From a checkpoint of a small mixture-of-experts model trained on Wikipedia.
Size: 18 layers, vocabulary 3298, 47.3M parameters.
Training: a variant of SOAP for the experts, 889M tokens, 6779 steps.
Below are experts of layer 12 (counted from 0) of a mixture-of-experts language model. Rows are named router (the router's row for the expert), gate (a neuron's input weights, with its number), up (a neuron's input weights, with its number), down (a neuron's output weights, with its number) and show model dimensions 0-191. Each number is 128 + 24 x the weight over its row's rms, rounded and kept within 0 to 255. Numbers have three digits each.
After each expert's rows: "comes before" lists some tokens at least twice as common just after its tokens as in all text; "gets" lists some tokens that make up at least twice as much of what it gets as of all text. This comes from a sample of Wikipedia text that the model never trained on. Tokens count by the router's weight.

# expert 4
router:113089160109098128154122105091141099131135135110108126141101119131133120111119116088141166156112156176155126113124120157164176131145132125140157155143110157116099136146169116078112092120162099165142096175100156151146122149150145161159158165120135150098143084086136145110114123127137116128165114129131115139157121147142133120150103121070120144111084127172141118196108113145151143179126158114155150124117141131123104081165095149125109115129082095114183141133132109124143129101169130106115151109100169120109118144141188128128130121122155087147126135139111114112130100111124082136
gate0:129114154115139112125109162137145109160152184093099131104125142146146114129149093149102158134114144120133171140137091114090109111124143154104118154161090145165133151091171153129095085109133122133148094111149143137159120139122146172096137172111133162136118130180180146137156124137119131117136102135153147127141147108160071102119088124081155143174109125128148141137133095113047105111091127149145136131155136123095140143139104140133142042124131130135142135120154102150137136117119137148166137129125117106120114127127125153100125176154139100138161106143168169092153123165139129134
up0:118078101109088146123171133151107151106116120130137114105124116139123121114082077131117111141104146123147102138101155160105100124129124123125137107136141139129136098101172103121114170136105129101142165174153102109109153108113115100134131149101138136114125169119105077122108111129141130135122092105149101099098102149111083153151168111141106151158133111112093129102121125110146121150158107080113111110146169155123064103091149153145094127145105124091127143125115109067104141064171146137135140173148130108147115150120074091146127131131147112150090141163125120114111193127126131108
down0:153139117166153135132089115117127164107110128116120105139138103125151098087126163194110133163122114146130141125128122099140128117140127185105155142166115115139154134153073117126151110150113138103109143128165117145084151145130114074145130125115088133116098137112166104141144132099131124121148150139108146206129146122111140140100102125166114139163132161086092125153109107134162117123157132147167135130126141108128135169156082129093139119157125102141147095151127170158168162172145106122157093133083158115136130132121194087116149145131174148133127117144150084129151160127135132157
comes before: " the", " a", " his", " B", " H", " G"
gets: " of", " by", " in", " for", " to", " from"

# expert 68
router:137092119112196154123156151135116151160159146128122122116127149146143110164120149107172140140162111124110127135115099164093130125171161169102089141142173140113159139127131137146152168108096164114148108183149082134157123151129125139128102144169123133130102134123165142105172165111105127148118146120101122094145135139104133134118081119148118112132084082135088133121135172154121153111101097119143164095090164111106126136124106093127103145122112149173092143103166160103177131129158111131132130117146081140109114114147124114107154109096129140148115126139123171102107084138134173159
gate0:133109128136157147115104147118161174125117088205139079119162120122137156147121102144139142161123179135123161125105115075157097125162115131144109158116136092114125140098129161158103152102135086135121122137126154076134095129124112141150145143158143108128113166099138136110071138140135157150145151109149121152095101103110158124183131140099133122118123069102107139151089123138132138154152140156128132141144146123130174103144171131155101130084124132120137147110164162134108097152111106081133153128137127078120079136099128102108141135132100083129157129109117126076145163137114109137
up0:135115130162145107121140101114140150096127088187138145134138128114104166180139115137136145161126105141097149106088138087097103106121133193128159101144161158111152157119110110133121155099086140152090126110132114140108124102128131122197159158157176155107115133132104085118125139144093097122154099118141115119104141164112138134101135127111132105106144130056130124130123096148103096123139113127129104131167112141127144125129110150133129182129162111138145142124121140132128135181118122168113129075132171158115160126111140071126103143097113149099160120161129120126097093110181141150
down0:145120129113120162143133093101115132152121140107128153136136138135140105104120110155136121135167107145199109130129102118099159147130140097135124146073086125157138073132117125165110103160143116154122142103156094123165179114118181127084111122134116115172093108124139169158125132124159136126130163098126133115124117144098118117138140141111101103124132180178147084145139115084135082126055149171124163134137162154118120176119110111141158171116121137130108118178162138110110142088166111098117123120087119118140131114178103137136130094125149133131109111110114146120143137090138116097
comes before: " was", " is", " had", " has", " would", " also"
gets: " he", " He", " The", " she", " it", " It"

# expert 12
router:104097142135149112129150144112149093088137121106130113130088101115116117120135124108132189116126137194150160133088127119149147135126146142140164149117111158121110146169163124088093132128127149180102140182086140158160131153135151159149162137103158173101140086137142135162100123124120110103123142118125154121151112167143117097103136125076134114148099117147139115207113104142131143162132142116121124144144087140146114070164116155138097150139131120106128157112143151172094144114160123087125112116092155129156097137174159145139114124108160091127139114137147146135086132109134101144
gate0:076127115108143115110154147127093097170153113124189138131126149154105156126113103195138172118127094153115106131166101115119112136167126108118156128144125135092145147119113105078129142122115117148121147083155092120140124113088169136129138181168104121133095123151094133132112153148132114111113127104119125169119085098106089146110133089134174131123140116092144088116101141124158131135139150128122138109080110117096106184126144148120109113157074099094148106152104105122105135127163111137139137160091130114149076170137113138162112103155117098105175136121155125126128120123111127159
up0:145124116106090125133124132183144146146129111119100176083158094125148133130107130120180115146125106128144112103090127166176145134138128141145155130163099140127111132145109162191115163124138143131109156087139122134142146136156108141134140149110163144137161148121145139127105121101140148116146143117135126129121137100116144110140108128140141086120155153156086142147154119149118120104167096141122169087147125128133118051080144129149105087111173112131123163131158106117130072085127149143111090117148123156174147157115112130115148126116129067189131181131143112152170137124145095110
down0:148120145103159154101120138077115101115170124150090134130126132187140120158102146148112102083149137144103139165143100108128122113131104138121079179110108138151134102143116172095149131161121134149120106115109147169064071093128118151095154155122146181108168141116103115126167118125102114135132130166118157156129098137095114104107138118118117137169115108087135088124132119117145119136152133167120092149156098114105147133134144106144106134123121116155101161146151121113126101122152106113144114130116110133109103165198158146146139170127145161161126142169118175093094112155135134131
comes before: " the", ":", " a", " name", " an", " by"
gets: " of", " in", " by", " to", " for", " from"

# expert 31
router:120155109136115134133146099091099144124159145140151125126098149110122099101136146124150182119113132133111144114124101160123106122105117126143113150116129108167139129132145154082080163109102132096107154170106143104153082149158113117119130139122138161132112144075108122138121092086128119128110151117100147065150158144143105118090129185142157136131149144101089078146132135128083157113188110121059096142120140148157122146153166111143120155129110148140179146140140136139114168102099144159132130160157150103104118133106123105113121094114099114134100151078097130112117133109172117163
gate0:085122080102107176101143180124106156160134122107093125084125144124116139140108138139079136111114108177088106105146168125108152153150180146155143139120138135127138127104139154153132115096117112114165145131129117119123111137120132104168102126128126159134130129079145142123157108114167147128144143111129114167142099084127163149150112142130110179141137127148117101108095143129102115141152110120124079153086124175137121149181109147152179125094117099125141133113146147137153119159125134098155167115094124094161159104108095135125150130136115109080167120114081183112150130158165131120
up0:140138158146097103137141097140124149179105139153134126145138136134116133125139120117144106144147141114129160184121135100123104121118094130117190121097114139107105157151104116082110105133163145162104114099143190145129121093133128096095183127112160122101113110129114096152101177119106125106099118126164117139112160163126112093173154169070119118130131119144097145117132118155133131127085138135148141148145091163145101123140109165138133114099114114083124161140068140107123129125112087197097107126150149154090133101152161155123169138119106175131119136136126119116135147161138099153
down0:127081130116154127098077140115130098114142134159147114138079138083100116147121117165144119085097134123143161121127152118123124126162154142139137119093135137122166121140128104117200178106120118170132119166130126079132150119150151133134126131137162138127075116141172152109124108120107098123081129117135104166168127182144144145131115109158137121183111082150148135101108161088123119081106111084136137149084129147116131110113078133104179149124120104133136120140111126143131113151099135116081141136077106081104119120122129147121128152115108159140118151120117091164108144165122128165
comes before: " to", " by", " in", "ed", " the", " on"
gets: "ed", "ated", "ly", " up", "ing", "l"

# expert 46
router:084087123124170144150126160104127179134131116121105117134123140137136177117121145122106114102150119134093121161085094141117129112159150103174132130165127120146092108139110171176135113087160144108098148159125138123092126124109115146122165144108172124106084131143189083132193139122154141140135139106079118075124129120098093101114155129116108162136106121138099141191136126146135155128129125112092129105086108121143088108150169104148109118142094160105127128116156111150123173135136136124136117116133157098110110115134148148161106122106138096142168153106127149126101122091100101157
gate0:113086143071090102101158142106137158153139165131141142107092117126083101139098123129081125124104134131152137153139179126107103106132127111118143093126099145116117152129114098149108101087125129138147138070136099117148111130145150106107151120091130204137137143144155118136095169119155162109139140159145119117124145136135124133116157119146101201116103120120180152128132135137132132119098119116118150133116149162136142202103116182107115112169112145138142152114129123166118135120100119128111154132136104157112132168165148159162119145115155118096166121076118087122121125082105144123
up0:144127102132142115143127151145150124150120148133144116147169143102138104123137089132147138150149180128147129158097094136146132145166157133110088145133189094123082124162112138113122161138143094133054130161113163135106127127127091150094132149135112109139134156157102145135142097102109079119087095137117135111173145119131115176147138164139134074149123100125059168120128123109129134161156091126152151132151126138138139117146128106135125122124084108152089155139171172157141107128118137134162083111124134119178144092115118110092174135132139145104100130096111146126114137142162139083
down0:133112104121129098105136144090128145143140133177087154159140135090098149110144115116131127099111133079143110135135119125118134140133154176143095136122117121102135091141080090123124138158105080131146099125169114133079127133151137173176104089160138145126164132112130125192137139133074152162112127120151165117130086108120118141088096096140158141117148143173125112098126129147104142141130129119134116139144091105142153154123099108160133147117164132128122152123084156118184158168102146116128168101151104118143145108154108109101138193124121151110140111102132129160143113152183158124
comes before: " a", " been", " also", " an", " the", " released"
gets: " was", " is", " were", " has", " had", " are"

# expert 53
router:089116138092104142167104145122124134121143097112108115143097136144124117105071075093143144122109137152107095088135100127096145122131109143134125124158125111173129157125188168111154120093132143161106140129118126105131130112185114112110182150135141107115119082108162105107117104104165113109156127091115151159131111173149131168124129143151135111158100112113098119161115124153128148126108146128080153115158143107141087080159140110121109095108108127109172138087097163153113115109116135133174136106111124131091096147160114166198152133133125148123131152144096148141129102098106118130
gate0:142114149162107102141131132125139115176113149150114145118159138130158149126143113110169084135141143126119095084078143173138152113051126115150149118148143090184131090110154156108095092136134122125149144122137092149109106093136138144141127109101119129163150102145143108106128149126119095136118145147143099137087143098102159153151114109114127130153180121112140109148133142130115081103144164156135144120122145121122107121167092068089100141132148112178128146099141124121105117120124178142153152125167079123159144129131152131112169179100159160140095140160098131140120134154089136141
up0:139131085104130148141165116118151171084133128110111126155125090077144133115136122093082127174099122106151140134135108103108150154194115102129125181126095141081126161148103147113093143113184145094141109150121199092155122160110120141116116152160138132092105147100110139137148157127142124152155133135132175099145124160135098100150121134138142169134082138147138116140103106129165159142084105109119146114135130127159142104125095152094145132115148163073094120125153113145146127087119098136117101137144129109105116150108098123104131114144119107138140109160143164130148166104110132091
down0:146100066101125098080056124098112127129119109135128114129171076112128141123128153120130114131125076129127122122155109091104063152144163147119172120082120150152137130125104136109113152153122172145134136132116124106161153181142114136141138101115118142170115152123159108118113126115118136197125081136156133124101148114112102112165134085134167117089161096120119129141141095140130077156122128128111110129103149145140125141159136124150107116159136102134127134084109099077103132149118101135131096141126119084148106119154134133137145095123122171160174117113147154150161136170135140113
comes before: " the", " a", " his", " its", " their", " March"
gets: " on", " in", " of", " for", " On", " after"

# expert 6
router:086118131119166135136124119074113144123144170150160125131123148136098132172114145124151166128099154119126165135110100168112163116124111132133163144105127081181110163123148162099141134113162151095083157140120142090126098110143124126117176171093128174104135122110110120149119135074148092141130152147088165066128142151145132131128098164158129123149100142121099078135126145141134165165133106099089095116120130170152110136143119135168124126129134139170147122102128144122095167088109171123144104123147128080078119126144149116118160122105099151143117148108117158133151139108130124140
gate0:125129092197122128088148174138153095120179118130159107097147098173167127102112160111118121139145101121122117100121150121129143109134164126104101169092107091141096160114149139081105142149134107179143183123157139124158113093100092129102161141125135098136116122109187143151118162155107137111120075108095120161152129137182147097079125127138078132135151129116177130111080157132136153127117128114118118106144135117170158125094106116097134078116114133127163130133117120107114114112074126134112120143098132138162122139096166142142129125118127150131141128134117146099114146104130137136
up0:116160213183118119157139145131154163121125122101129103143073126137107151120148152115091101154098140123116124091181088135141115177125120098148134147122105091157166126045147138130141117121139114133128137107117143109107081142149130133130090106123133159148125100140103095162135115116165119116104111107105115111138130149131135115120087138097129112130086148096146089113138104120152133113108107164116163113152146125113119098135162116107167106151128119139141092161131157133127143124107184123079082147108152108128115148128112104140125153148111123114154137144089115102178109144121126083
down0:141122115116122175129127122172135142096117143147116143138157135124117114139156138145161163125143177155168149107107143098133141132121119196126167098145140161105091141145115120107141149164162106110120134149103145138120135069115112145139150120159121111097135151090145145081115131174085150162145136112128140094117136112160147125144110077128156125097150128166114121118129153126140130159111147139136137176129076117064112128108078168111104133104098150121082142102092130122171098152168116095152119103163130146097161079124149113156122072122108137124130136135134162121140136142147112143
comes before: " the", " to", " a", " that", "ed", " him"
gets: "ed", " to", "ing", " have", " had", "ly"

# expert 106
router:084175123096178132141136130126136140140125176136140121130114134147162112121110171140125108156150101108109128143094089119087142114124163150108136144124135091135144140136146129169164099099106138098098142150173115135113113131137096140110152138148129147116131120080175142110116161106133129114122166138122106091149171104093128137118092086144128130151090102159142123108123135090165114111109132051139150107124183087111176113110117092138126117117138153170108108101119168116150100096149149103095102116098147153104103149126110138134158100122100170102131142147115144102146121128153181112
gate0:121119126117163131141114133085119113156124109074104145138139127201126154132131179118102117156134163110139097121148140139141196112177133146148130136140105129064114153142111111141127108092144114162119102154100130126150110115149157093110157107080131112137135109115071108098171113138118147142135126121112138135151130122131171105126146110080114126140129144112141187146166138125131165175087174118137099146102101141137133116140129142114149129151147154149121165122136143165113181143157126132152132133147109133116091155100132117161110136131130172112150203125140125128104114117156097101
up0:132157148107143149126107158129163133139092159122117082093143144076095141106109160138110121083051157100131129131129174143139143119143105104127188158187126136134159137125133170121090088129101111125141118097114162142110111148135156140131153149095168143169144142105093113109098154154132126131087092110092109137110116146099180126134157158100129128123131138183158177148158152104110116131123124122118135161110133096142157128116129135122167147079137131081137121163138131157126113144133114158099118115145149130127140155130104147093154079131127091131122141086128139092115129119128121117
down0:133135136154117156107137127083161127125152119150151138167118119157131112124105137116144112141135125124134134108126105112149199150110124148126106131095159128117116147111144131113116171094133130161146182153094136114117112094155158110127106132140136085135119136109130163116090147112131138143100140133180155158191091081180103147152144148124086131106132125134130085122149146129129108101101106139120093140093141135076126109116201125117144139106151140133142115152085104106116101124149118117154099163133141143127148084114149136102137122118126126114144148102154146147165137073091058074
comes before: " is", " was", " he", " the", " are", ","
gets: " that", " there", " it", " which", " so", " but"